{
  "d_expert": 64,
  "router_score": "softmax",
  "vocab_size": 16384,
  "rope_theta": 10000.0,
  "attn_scale": 0.125,
  "init": "normal",
  "init_std_up": 0.0266,
  "init_std_down": 0.00594,
  "doc_mask": true
}
Below are experts of layer 4 (counted from 0) of a mixture-of-experts language model. Rows are named router (the router's row for the expert), gate (a neuron's input weights, with its number), up (a neuron's input weights, with its number), down (a neuron's output weights, with its number) and show model dimensions 128-255. Each number is 500 + 40 x the weight over its row's rms, rounded and kept within 0 to 999. Numbers have three digits each.
After each expert's rows: "comes before" lists some tokens at least twice as common just after its tokens as in all text. This comes from a sample of Wikipedia text that the model never trained on. Tokens count by the router's weight.

# expert 41
router:470493509497528513465436484488512546538502498495513489592501506516525491509492489513591513492484564498357510493430477511494559525493483515488501506576508454575576520419508511477505434548507551489507534504428488508556525474490390535510495541485499505517361511441516542476520497510506616541499531553512314434476488514497480444407489473548589490469498517508523469433539604512489509501432
gate0:477561552406533502515459468522504524490502463476465464523524523572501524498435455456479570541459485494426436497563459524564524550513496510459526501500534521503568469491627554483447533493522602446568477489508534506471493531434535493501529508458485449518491507510490508527494515518495456499484540499521457456491445481457485460494428495508487477544496482541484482541488517524553486549505
up0:518527426485499492530481483503475497509507491524643477468524550468517539547522522444503476483504453567463522492466548517373549465474504462541513448580462481508477534550454523532520499482495493457576493494438478548474535483398437484498538532439521484476498544448476537437511468453470536463536507502539510546526439474577521457515531511532454621510483588553479505485526423487429443434441
down0:519446486490490440546526471477544523540519505455505515480478425505491526581436497534483524577450517485496543571500455503539452520543577477512450585435457519475525476500484487442503500509487461477531489470514528554502462517457524561463549521481526523510500549505476508476495554474481474497494498463510516518463507458502482514491478437494528500499512521564455473510500510403581519507482
gate1:496501457498485521490510539492449445555527384472395501501497505467499507433459491573458545535424503479505595613506513528565472508480491519431461529540445480502449537505537505544493466476473450480518510462534529473520471468517505519474553488477472435466518444518484476523487566522552433483426500517542489409531496462496415470489534553493478581520457469564507523483418508435570533525473
up1:516411464508571529418494536560500412466493506524525477445440539556488487589531483442554493481491507489489518455498538546472548497584469421458585542446503543515474543490476483486421532494540488496457497436433471575459523485501497478553491501517527514532499556541518534476508478581497556523500532522428529534526468562441586528501493488468490498541523518489457490538579462450519459421519
down1:491515585493443510541535470520497493479525486557469483592431530444505506487491580566488524487535535525520482452485521483550447536543502514435511500474503510603505478476432503442490480567479471473508502576429464445481549424622476490504564484512469557478497482414493467515534519490521476503506555531447512472546477526511495558540487459554504499490554553567527483551432472512452489472538
gate2:530487469539513543473474486533505477585470501472559475531588558451518500454463433593482491476485471505477577588531478562506478479591459561503541515536536478461467501464533510514517523498542497455412536586439478478471492517498549508528508513439529457466544442509497496500541539496690461436500505473473489384541492426413511464458549498518515481485523472543536502514534478464514484483516
up2:522517531512459533508403543473506449514499520523468448515505437541459469485451531522484532566550468492521465466531497515490464529442462535505457506551495547456523456535575525526457489538508497458524480539518504574521489521498535442531490523481475533494456513568510544469494546486557518495460435481553493484496531459515428548568609484515510543454510582430484457426566481489479506581509
down2:436449492489501474564528437446532516515483433539474504527470469516527507486530604453577552543489501510484508512513589488492538494499462527577488553508537592466502617492541560512531491522408459467482537441429517541476492476458531470469499527503475543459592479493458506584528476498502527547505495518533506522480539544433447429480482452551507462479502554531505437532427446499556479499495
gate3:507481537442510518501521456558511505523527468495441494490501493432497437518560507541498540541547499503476487452476473496520422501497511552559571450530486515549549531532506497522501500525549503402457471454493530520506466546512476463533496507496492528470564512515411554511445458480509428515430421480476533475525413511543461527556462510528474506510492539510464548438471512541426604576422
up3:442482457483500518548519400552476458444526573530476537446545423461565546485512481546527548471493470509518493530566484517522492506425449515551414446497464521458520462524555496551506489521460544539554505391492544518477516540512556446547532539483508583427516501546504531523505490487437577559535532457473480469495414486513517459485450425513530435515492561556518535474501465499541549542465
down3:567430524551489496484458464537491512398510465485574519507533473532509494570487516499482464455514525496509510511588596517504486427520463519493554467534458565481508467546481554554522518442522490560510480491442500514512541526571469475521548483529450435448536617438553427453490525424539572489508548492532530568521529609533465433546459585431486511475497483486449559544467527492469489531547
gate4:497467467509444498553456530500505468451499500525619488523510522524470494440514432599451487444406500507518520519529456507532501482451463449486540530526474521480537543539484522503577532501550517537441495530540473485540489523467523481454554515438519575460598520478477499514552458460517475553497505428512487442450471534527460526609498473499464491500497522523500525474516487505477487514510
up4:508507521563461549477514530538450521486540510455455565518478543495439446442566466593508486471449480484482494484535526538512521480457516507506477485532521468540479501504469473495554540539547474543458486431584505444524447517483500531436533517492510542444473566496475454486501514468624512518493544496538471518498475479451498564443498523499532558427503584497496471482480494411490444523506
down4:459603552503509468556536529456579588495504465421436443455541502458524472439455544501508466498438564533441490481512508500511525514508545505538464593534524536549561458449469454517457482461445457522526476445452490449465476501532525478589522479487490592492512486510439398545531492462509506570464544536483503475472455433459435551519455525522459462459506541393510486485551506527442533450433
comes before: "\n", " The", "|", " He", " In", " It"

# expert 47
router:411486519491478510515521485495492471480467510478502492451465507516497490517497494520526515488484577504398512490373503421486481541488552507516499539521510520559478502462512570488512545340510636492509512512509495478513525428485509540529568534489521515517479516476517561526509468514518452515468453565519465510463484513480492481456488538550544486489478468514443546565441502614488504497501
gate0:542429501380468592527450454497532455526537491333531505523494505466560510567514479490562516519455525506542479494512534549438479446465469493478479431457533508526481592495446483504527471558523507477538460441526438504486493512472501553461468479453482483539498563483542428544580484510524537503505511558511480500523491534399494556512493487504542510456515521457446502537518593484472606538485
up0:486496504447430597440504592482568495450514460500529457436495550568557458457467455414578512531477505487548419562501504468425463532528479524479489442512587426500521515515510429448525480512503493572464469472475406447505517459480415558522519520452480540558542436433522492497526452526470520487490522495488488433565498515595480530509564526513501452490511489500405524542504519416423474520488
down0:417526559549519488490495522475482555519502580561476510525511478446437518484470508514492534462524490574453493489517400487484452503488494556524472517523529455524443583521482505449502516493504544502417497483490556497551517505460445476474550495538522528519533471465483493434471505521481574545506473566504503482499447527544464515520530441530432486505516499502495443541504499467503497537524
gate1:459474512533501521490487512467516475476479509576534417556511516515527539416591501515520450464427516486474516427520488536505491522507562524521532485501542505479495506564469459515532474430506466506538480479526491501523483479420531559541471454461500439426520449481516521456513449534482482479513534501525464541518489531400400476536485479532451419497506445464483466497497539593414476499441
up1:490428541512469514546528616447488505552526493442587452479538471524495558458514557490545460529462514522520433420521488499466534472442489474478486499533463520501500421528494487490478454531566470530501522463469489524564514530551439523497485561502533527427461559510411483539535433563525533496526492473520494543530485493478541498528492490494549481470449486504527451476458448545547470534461
down1:473494567613458515546551444479498539501514502465457469522513501493499558499497521553508548524527537554473604471485480519539491464536552541462563472525426483491491547510547495547466480532584454486414512543518491445471551470457498497519518457492490550484495475496537572573434492578507490464531461521577583543446475522482559518502453526620524479542525497442529529479428505488449536494468
gate2:482489498398473506508494531583498502516490523463431582455438497466500516472429511580480480540439480488565474453513478466545450508457510486540501486512593499563506482490516525460405459459512444512531529526475507501513559541527503561499507486466511610469520541468534539530522517459542473522514469538569524475519513613473546463497490552497569514538425488448481475505495497509464441517423
up2:536462512540517416503488498502488468480486519492435519488475487432476505554432507526498456558484443561577456485454496545480464496475499424508483489479502458482520483544543493471573476485518491503570480434454489421484459491459502469455544518498467492520450480476515438565529468463557512511483548505527536490517439531463343521576591538507489502505499522462552469552500520531534428492527
down2:511570557465541481462498563507464527512537480429509509499563491569465475461455479483469515572609546476527487494533505533476459534520527539457528474475500498523469605545502552539541482461484492450596545433523493525490481517471568520470486500499500508580529435449529523445504465489460500498558553494512440526486488557530481445494511462466529520479503478458498476460470528494517508507522
gate3:508501505485503494498516419448464498507522523585547473510450585506527509453417488557469505595439471491491479475469495498445552520488503502462503510496479538537508492504466518507549466482504414461558490521497465556483497491504592514576485493451540509460565425536390554500454432576498526453519469465532521495522517511456358422454584510475501464437533530500520477507483562452519503492466
up3:469504470513495497496431526513446541510500513499614502493472554487530458470427505446521450519551528499493512529493563481443536510486496519481487512546450552571513502547510475545479527508515461408548596520479520499517508436486520499494485516511493574542451470483560473502515538497502486461453524489509501528515516451469593548504596487465474513511493467477500451478500526457509441518574
down3:480533508586518549502465552475537574498476500517506479502483489514459586513507511446563538423534557511598555540496559442436484524476566486476480544518554400532436449468517503499504550522495488461534486470479540524499505430492528534540483503493499482418438532523569478498484527486519514540474507464543453524462501487520504502389522447491501481570471494487477532535458472438400472513473
gate4:532586500489480537484519526436445490474480480548482428467543528446477484535563500475538608464516461589471522416515517553435422461468490508526505513520494480496465459461494457598581485485472553556529429464515555498540443515512507516406493491573487499483521529494473483491491493471558514464457501521520463540562523500378462486478463521529563436468522526541487535524503463480460492497539
up4:510494559547461478491454550464431502556533479506469398485511556498511469498564525423490588443531479523504474497472534456506412547496499499538510531547487512468505466483459444433479502520478445513553470531539450532497489443436557467462509495558502509486517499474439515489509472531557542455481529472535457525510452442488652492445493466554558505439510488508482505528514511504436585571531
down4:471493449569522496496521556516501496455459554467460564468435456443484452540595530459475521513390524455489518481486511504530459477445518422448443485498619413479496472559455520447507523490484544521463488512538556444495513539479452442499504498515523534487497556474589448513449623457453450512459570480508552526521520514438463447513556484499530520467515482523603490472503600472444523493462
comes before: "|", "\n", "=", " ·", " this", " addition"

# expert 59
router:426498517486520516482528499492394459505476510503522488487593512508478482514486496503591508496498470450458512489374564473480542499489568507499498513518491541538486510476505431552516465536513466491499474511547486561552486526496378540516518489490488516496521505497509500519468545511506390545437512497515553533570492505493499476490495506521439484581554519509619579434469554530496508499497
gate0:451494513426531521499469551419509493521516522557543522503510499491520508579523479441478499428543502494461477510450513508497452517547520562508501541487450508529537427504494519471550494516532531442468537482502443492470542487424482529541520488464549463567473446554538506515469541470511513535517476471528491507530488567415532542540569496503421408483606537490535467491505538511453440530498
up0:538458484517461521508577470558441415541518502537486476564545538472426570490499527545462496586451547478480531496562518521479597529452479597484535485504543478527484580507539502507497555563475501390535461464538487527485492517586536522599503508466500566496489534486436491468536494469542458449534559489502469546512512502504435479531479497489566606498459565482422510507494455491575537522566
down0:519458503489507491565495550554507462479449477444405498473503473523505487415432417471602504538493539418518511496504481485473442531509472467467530455526509482450441546459462550545487513554476473539441488524477534516546460456485465508500518467474492471451469473450487476468521526480446509511463487549473505508438537509401579520559485520504545534485458481501508437557533555418539500508462
gate1:504474512438494409466467497453455494500480471478482456564566438455529516457435471519539600511478484513494490480493510495430479471499455520506468516472496486507547477506563524476448444462528523463480522536510442501532507418495652473540440516455492619480602456555519514515513510482533502602518549438500507522511528531524524438519477502508463470560503449518476475444534530479488500425496
up1:521463551474496462458461538487563504483496510486545568489460501581536472590566596531498504492535491482514527504523480535506561505522562440493481468497539516470466519527408466479539501546454499527520469518522493511460470481485428529468526484509529451468469531425497508468485453520444468478518481526508430521527542458556532555474620509496538543459502405488461488504481516466471542591431
down1:508488622472527502529553509513477475477505602560472504482485434501466478500474517479466508449548525498476481502462525508553528562495465463491405531495461448526486439480571481470448481494495450497423538419477422475447516417499529502449499573508506553446451453479439530518470553464509532477521511515512451495560487451545450599501524516505476492472502543575438523473509517464517508450520
gate2:517454593467457395488501549536503512484537498464615576473483482453435466476475445498495508492562514498455579484517504455470496497493475550535522496451538483532534538551510560536493539502498546410464491453525490560548454533541537463430496547447485509427535525480579534516489551497528519499535481519488519559494463498584479483503432499488495504466498463488509505516527534517499554499456
up2:447524521592516417369496437458423387477526502504474551480484492490491562497483394516491425498484544472463519488523524486583514516526437486481511505412520528518490567534591477521485534506471519508421539486490558473457539425575586501464570525490528516463483409502484523506495525504525525483501477491581465500540462542514536506542497548469549485420492487542466544521525510582480494614488
down2:484557496576496461523518517489554489511467510499449509410419489462462451462489583510547540501523495508518543477559489535539468484523491519479456503551495519335487539537477499508546568437532400466592439484520508519541514514492470474521474482520490492488444530521438449505521491490449513477524543537532565443481494485474486488527451531577540491486434525497478536463389587557497563522473
gate3:535501527433426523498449519426473504467565519511490561491485449509496417488538548581441507566462465479511549462516489505508492534463491464420511476492457489507526456468493486487530461516505613560538498511518471580533473539488509486484470494498501481548537480515442457585502451472499526522555513509638497522489527563596498445471547490577465500473546649477496497538490464459399484538481
up3:521495442490494409458524452428528588410546518507562464502528483562549541437555546486476458472530510510473467540534523525479494527541434538517499469506479538495471506544524494492425498489491492521425487536493501510481523447510540530502546532570511467529497532550460472493479482533504528477484510430516504448503503492494571460568517495520489591544527534513486508456473474520433451556462
down3:469477440413583517481494505443475601501492422473425536518565518615450523525506496469513511530518513535497518498475508451477498490477512563498516475477470474506464503479510410436499469477462529518490488588500426485498532529537492530545442489530517563492516483486572456493557529477508507509545547561543466525562507444431491548471412506485471567515581487481481461498530485474488489522422
gate4:503600482535493509438480514440496492544491547567514490509491570505494504454405545472469441428516598455521600532520485511523500534477528548485522483554442568510502545426525470533506549471545501484509464526469465451591488593523557490452514480495510478492504504477533452497482508477462534464461513519594492535483557551455500512524481463505488441595457496501514505525492490436455498490496
up4:527426496559543588581476404607505495467506492460470373508494556429437537438473489439472462500534529498538543558459507491527517494606538491503517501605485505499518566599518490521601502560544485531467518515488498543485405542513469505513471477510498479544443515421560502551524525498640478492514512486490534475544542486421553494466540464422434570495463420510435458522456525555544493568504
down4:467459478508468407462453577519500417403454517511480504596523445505493504488446381493513444509446489447532468480476533437436556501497445455459452430534509523476528461520512622488560539515506502523436441559524555530460492535529565482514450487528469578524548537471456492556581462476535524505552503498459531514503526511454527532509508447450452527467540478515480600499517530487536393515481
comes before: " |", " ", "|", " —", "″", " MPC"

# expert 15
router:385492515474592523504482491491529536496538546480506480630479515502523474528503490502403539461506522472493493469524518495500550518484457513552534478430459506476455534507484509532530455635507466466502443498472502562509557497462546520489490483506509494500519515530502465436489516519523559581513534476531474464460436521490486522525503463509514475597567502515520542388581487351501544433436
gate0:511487498509473518479493511562507547514501538432449497495520554504440511519495480483589533536518455552521476498522486543503570548475513490497537431488492535523514493485595464556564506512537466446516495540444510533467507480432517470507427483480509467528523466481494566511487442493530474503464502567469529524474459449505557542510435514521452538505508569562502509478436482546457413447477
up0:492537496431530515439461519512508462454502563474478501526479474533481515489537483543582451544524548544444450547471502467466500596442493505550543487474448554557474517507450535459546400498494530521532501505446515516571471503454514504471423462487510481563489497489445540501441545579491525502441502575475482465544510544521492537527465514414521532510507516575481533510504456538474594440526
down0:502515584521515509459447586579506474457480497517442587482508490485448503548528624487448476518502495495490490487539466428533507487520452545481461503507483504607534419486499502512472581517468533491545620483549510506524445493431490491508468505500475503519567489456475537476455505447477421550450472490459454491513460495545481556507535470559478526445491495455515438493514513541515487515431
gate1:499440528476510525510479498526502533529556421485470444514509491505527551525507467455452556516506467505468444487481483527559524522508531484463517494525484488537535477503536541523417528526411562518477509513541429480483476491530437491595522466491491534499477402490381436517538524551497477466470518535555484458528498486476518507405503526532469520460439530590448519490465522491578563451491
up1:467487523540484496518514442491491437573516534505578480492538493500525535355530539406570490497414499557499624539497499485412464499544553528504514512486503457575486528508465524496473482557497460536522533466517499531468507587430437504521499489445566518425574471479472542530517574453457491455514486468489504525474481467493445469488408454507501577487506480556569520484573468487473528481528
down1:440571493472475493559457522480548536454499531469485514513494474500452537502473493419512492498451463449468432487557493500471506502491558547559436488508519509453564493521567611522553480473528536431529444517441478513507542522527549489507488531429546541432499476487547486514477518477522435540520509409512523462547445552446501522496534572528431462433514508441470461606507449473474524543563
gate2:450476517470504512431521539520481542525524533522506407512535471515465505446455562510474612475525493520517502472474493492477575514433530442480479512504556538511500498439486499517510495497603486557463530556521510511500536499463474404560486535482478498418462525491407506480446576636485535543515504491517482486431465563578423511477546526540477477479475477529505501477470466486538537485511
up2:493547520408494565503499455471517506433485528531553558482482515494468467550565501439519525513485499540490453521531521505475404486550516557539466527521469466465490449548504453555426491545520471452532489488461510402491456474516526491493507523577505484443558511492507477487511521519487442505505498505586571492534549542467581476543521450521531615464465468507503501428514484450509599463485
down2:554462513514528516508497442493508446522462523511519457494552474483446470450388459483478555449475479535495519474473526470450452484452580502495499474420534497538490489485592497504494471431509471462542469536557479428423438534492470567535532519457613469494495440411511498486509509502490441391489461471511578379503480463430477527516487525541500424521455433500491541516429529531485433511535
gate3:543476477495427511532496599477497558462472505478510485412540551449484462460501545473470539490576475524552497541496492454436485457509498435467505499480471582502472525556524474493532514518541419549477517531471420524506532503540545472467448462488529499466495568538497514527514572462514503434476497504479510522513508494507551509477490473581442490538447521503524497507498475507488476526503
up3:502525507524538507565516456508483491485508415508405443456479498481462553509487472427545477479464526460501547533501539509511455507410482448502435484498523484555481507501531499537487412501598470444547543486524509568438487594514495463508481550492505492607527445521581534474526511525541495452442502505431483448575487531465557503516531502461483476460490449462483510520465546490547553451413
down3:506529471454542455430532542532458445481487549539545512483457518553506509491500488478533481472468524482497498481516535501468498507528460591578446534493556514524522508469520495516401508524498508472489438526547443537560546453464537498507451493484477458479521485591496541493488461530468459505499544484475504512466423471524531513468463501516524420462539463496448528484561528510435520471552
gate4:456516583459487481543551486457520496482471517504493493486480432468538509540547477530522482461584456463469561443514551447498572520485479487521486467541380533482459479621428497529573482537488482470476496571533476473486537536470564509533479503525508514489543520513486465516471578548514510545517472513460511516515388510492533504508535497530485575525492515525512541515476498463544565403463
up4:532495416497537551461480471545490507485539487498513522488498571551453494449383491494456550499405547504529455535515457502483458487525520462460507513509600471533480509399582500482464514492508497525528561493505517484506491466535449489439508498492479495528454499491506523485539405509429528449502511495530532483444604465520470504509457509475492483478477456500483469499492497547454503587506
down4:487506464392583544494490482489511518515496511426453501487509557501518505507586510437541524501496429474526437416500492518514462499424516489498527493537567517514573456502529442486482521488496507520450522488554519489533479384474449504459590512467468579650583522536540547458498458479481496494401467483477510465551477490496555571529550414501479495514497550518576486506534427497517481576473
comes before: "-", "\n", "|", ":", "=", "=="

# expert 45
router:524484512496471519579483496495538342477545516485514500408505506518518486513492478506411502476496488438437517494527495483480524521496469509491520543396479554445526514510521574516511626498519584495523494502530479453477573463499500433506427537489481507512513515503510559467524485514503478532469496471510482473527502517498492473461490456479597503483608523521468376529595516597488517496479
gate0:499464462470555480452499485485540541509467480460474527444452517464512512490436500479511499540469590488540534558545495488585471536457484542551465530542551514508494556417476496460534461596444523544517511484483525464516519493395434531468520515588538471451479566506469494429510508435438469530497509559520488506503540537446490514562495502560455372493474557459447429507438511524475530512468
up0:486471527524568534518553502558432494489466488606512490554463444453440458456478470504494534400471527487462540441512539491549574515576479562465575505519470508489425533523468506422515461479477455562427567475521500557501453531455456485477484532413489481594529438464555529497458469469484468550505525507538548525560517482552489465510492489498496528514429367575533507502523461544490615520505
down0:519466519512521506572547479401472450498497551539515536552461444428525464560530545436486555575495485514522476517510524527555473508475510507443511441540529457485539494506530509507438485485488488493470493532515493453493466484435441530562548462436450521534495405476434509578531538435548530470481457514601539453521527536504566594512519488485505499516500510573495442565526559522526468491548
gate1:566518480514559530537532430472538511457534504478515394460509546471508536506487509519459505610486487524543467502551485556471532449493487495526483498485532455478569546359519482523493526520596530496479531536499377464508462481632492481459561476519480511525543512417464474502509484487498434461446514526566511573521501453476455548516454501451466491483475537480528473510513470446562395532532
up1:519545544483502494580478526464516523401500472487468533463475445445484484430457420489531476499555531546502485575517495471424519486530477565610507509523443491529525499513550468484491472476481596488484486599541431518526545532475506511445526499590498494501450486480449483497510451485488538476471485514430495413482534454606527587521474501492518529485565517577541529508481557444555404485457
down1:506495528469551477533488467507473586516467500529520534429471529517484516486456494478514441571473548465482504498519520451511456509482546474471395536481579501518518505529516459489563475483479507517492508482558517539500504526483515544499473550463517453504490463460482472519485549551440464498570457518475479492486518548486448489500478485441537519469482493415450498481508456532555619512580
gate2:463459515543460491531541477513506409476452494442513490459457406504499526452473559498499534534508539466493497421503487418491526531558485525465556456523453496488540572448452504482453501511504518490487525469520497468471518469338464499575467488424489575462521576481476487490477413483562487448519512533501509537498511491539492460466484560500476502467516452513514513555482518471536504605467
up2:534542513449544479541519508519411491465524527510468498533488485499522607348560538499505524535454434482493514550484527443519482580528464560511492567474445482491471493473532504484466512456550520484453534443475535524518529511499482492560564485509506526523556498475547525592486425634511458461501537425494538561499504515516498472474516495508526443493482365502487505535487534442492487489534
down2:486465502434553502483476411547535528443529516492507460483512510546509490518513523610518520525575478547491533447460537494445525447504404483543452510484568450497555503399591567469572474468516549528459530495563423507448467455421498504539488470521530490529476523525515535503444510491515493487514531481522459583468484497524457493462555527510589461422501541503467495548506498516463492507476
gate3:434547481455494582541468509524523467564474507450465416462539489543557519499522439526485516455576448516486438424498486502515508495530486529430580508513476527470578556468495498454532544510487544494488456528426445553468492492577431476559490531537563538541526478510449506509479478540592433477523494492570487542527475504474534541496507483488481455504473535500536483484510476528427458503514
up3:465566552530519561477454524454429500561530391499449486535484547539494494525482514486525489407476520476511413489511517511426507499455454495477513534489477512508499506504459438417492510517571542511473456517493486464483523551468458478545501531417516517511481506486481457463512599487542484519563535496515494517479461427600465497496468481441481500445476561506553556516436497485465458443493
down3:477513507517504493532553450502489471400473491519543475558540536450503512388502612528472434469530413550519529538506511500502521545554506516545494549527570514561531498515504510453420546523478488493622566478498512489396470469484470515537520470458499512546516501503473537455469471557528510419515500498513495476474506469461457526495538422508447441475519419541519502491449439505499445518506
gate4:511522497472541519430506525428440539531517555482565499469494502551486560532515500486456566434532453501540530534504459496457505439475523518462461452448477451505486463484436493503465565496466485480515473515505535506531501463458543496449482488547474535505510479476493427498461562467462504507512469454520509501561568527548546485468521501481434494570481528538459509513468434530441444492531
up4:501498529518459538526494486562460471472484456533429480486482491485483449496589496553439487527662532512545516453484506571453535479439462519495536514543487494459482492497573521445471468504483487479497554511500551546527536484453463537489455511434545512530531544519437444470468528508581455399495542507543446514487412395465461492510462490536494494526529524460488461503546445495530558435512
down4:493481494506465538519491555575510536449476548468524407475541524560504498491455488466516520471486538529526536480579477458501474531515505541447421518452491479459479523467516473509495547366500474463498421436483499407507491497479574545452536553479462494467499515549495527465483531484494504493509516445486563466480516502628498501497505528507577448488461451539498440538467519477492510463551
comes before: " |", ".", " to", "–", ";", " that"

# expert 27
router:522486509498491518445491479486392484498537504493500481552498512519479489510498481500477511490494463464377515481449491519494514522494499511540507451555496501508659514493519476288511521547505419498514471501384487625607521478502463537508521540485486504522548505486505483539535508515508623503548480466506421542533482513476478510565492481475459485571547476511503489499672542484490515503414
gate0:518480520529475497444489423485498453488466437524493532507481621458495404477512538454515456535465515499474537460513471437486479487566480586512534460475538518508455476519507560496485446481558526530537541529509474511498499500482455463520466511524462516485505531541448453442560456584608551503449474524485452502520527489445481467475551513471536546522492491557509553486549556496595420482478
up0:547507489477517464531448527466459482491520564524567483512472527509516508480551519512488504495432486520534561565505571492497481475499495445542480479527481498573519509504522515539520502482512482447475547552512505472508512477525500520584440528516471562512515516422483493476504495409501463532490481506565485433489468521457473535423511472547569493544533501508424498516495473426485571553518
down0:495519534530495512592451466485503421556377474501516535532527480474532484544529450455528561540530450496487506497534495504547557560435509557524483550471465489459460413495482519486456513465477529431489557555541488485485511455525508503511598456527463488558502509484499515575529390465484511477479527509563498483523502502507469540492508544431469501521449478523531490520478462502446485450521
gate1:470508497446504483458511531481432508509492505506559513473498556566508472450584441571503466417433442515505596537465540500483525493414466529499458468512552462503489356483452498492540479481459501485561501473532457543478487529438507501494470450448495485426477511525583520477479480492461461489496508467484477462447464523485503542481511504499529461439456540584561515508519453520487510512501
up1:515511542542507501497474542398565507487488530583561563468483529545459487478473506489494523353458508514532541400507549482542532469535505528506496529505465509508483499490445561548517482462524528483477473481439458479515552498469452466460508523508575493526478505514483543494525538534496482584510443418455495447481510430442501560468544502548542506551469478477453489432513467555517525592491
down1:485472449505513480552478498492465505532530469457541483498471391525494492507609482487524500604469429495523524438511539529508438524547546527536559455463531571471445587487496478436543448490542487573444490424513475452513462555475528472482448572463511510546537431516561544474489415483534521510568476568494391523514465560506536459510507575451444498455475470474519458503514470539504425511511
gate2:508553468464505491527495493455521509566469457507507529532537574504535549482411465534531531460474479475407545403492506537571477539479460498476487495513510471505514481516562484535485472512494476450474493590501491538497504473538506517509504458476475509528510413492568548505478516499477544512496444474506516493511501459480458542534504504490507537508505436486504478486498460456523432519530
up2:536533484556446471460506511576556488480477543495449513389485528490468450586486474535463580485537430525522507482448451483443528447538498472492478536520571522497544537470429515568455477487514560530529551457503466497547514447487479484532488557475520575590528488596422485491511535552499468457501526532498518507575467433499412534529506498418521467433513475442545474468532492446558595452458
down2:504503520527479434504492513559503504456580495436579410444467472514521517554486533486485529448502527441533482552506441479479449533498502453596420390521470450558462506467521493494483451532560508443485471478492521441483466459528582449485489525571513510488462545548512539535447438519496580526487549502489459541504497541487551520542497487457474512567444498537516490499523441508500490569488
gate3:539456520440462558543481490458453543479488462467530501485484465477499596593477512584570582530498498472524554512518504501491447501540531474500546536507552486466492475486462481489547512499454513498527402510487478576498472470529502506575471453562536471568442527508533511504519462567567522546433519464540454560514552537461528498475445489476516415519516448514523495535495441486443466484504
up3:538571438475566468517451455524484493505456537515507424550481462500493534434480533474399459533459528488460468480484496572498455484453547510471508468446524530485504520514455480486504459504500479546463531414498480521562545466492471485446625453535475548471524466510513464489530517519544508483577445580494524440493499545508437510483538506527465542444463490522550504461527486505511452461564
down3:523506485561466499540527515558433493556482456398494556530560511526487537565412537571470408457499386513489602474546504502444514506483510525526538557512438583524581428487495519453496506541556497510468548544450598497471441508547515561535495515532432442513499539579506510461515485492551460512428484509506558476412428535555483514550526432443488413472493537525555506430528525523457541531533
gate4:486421521497593466479503494541515578573517478568447391475536542509451457472518467508436524494524489481522507555497474464493479517636564587475498510483535484473476494453539468525464466497530456469580545630517496390485508452470441503502497502587511467525534466475443499476493516566451539435455494515534484532555551462518513542439409467510514525523484570561486454505492509428596469442546
up4:561493471524500500432531545584497550503513452503525504539449451480483499575483485518548497412579476535458499545498482544488514529463516503490528509538498490512462473492467559531478558551448446592532463547428530499450487566475486439544515503485466446493480461514491503527491563525502463560480532512463477466476503576507564492562473541518465547495532447541511531460568550464350496521452
down4:478429495571499490456457489507502487505494503549471471441436503497491499457450516514457627511453483423446527533521427554441462495475510514535546480510488527505440490470557567488465503511438535477465535440534485463531445435458486527544507506562517400440497380541446516560558521464499482500494482518473525476504447535501487460456476514529501468438536542493434508453514538472481472492463
comes before: " |", "%", " ", " Goals", " −", " Apps"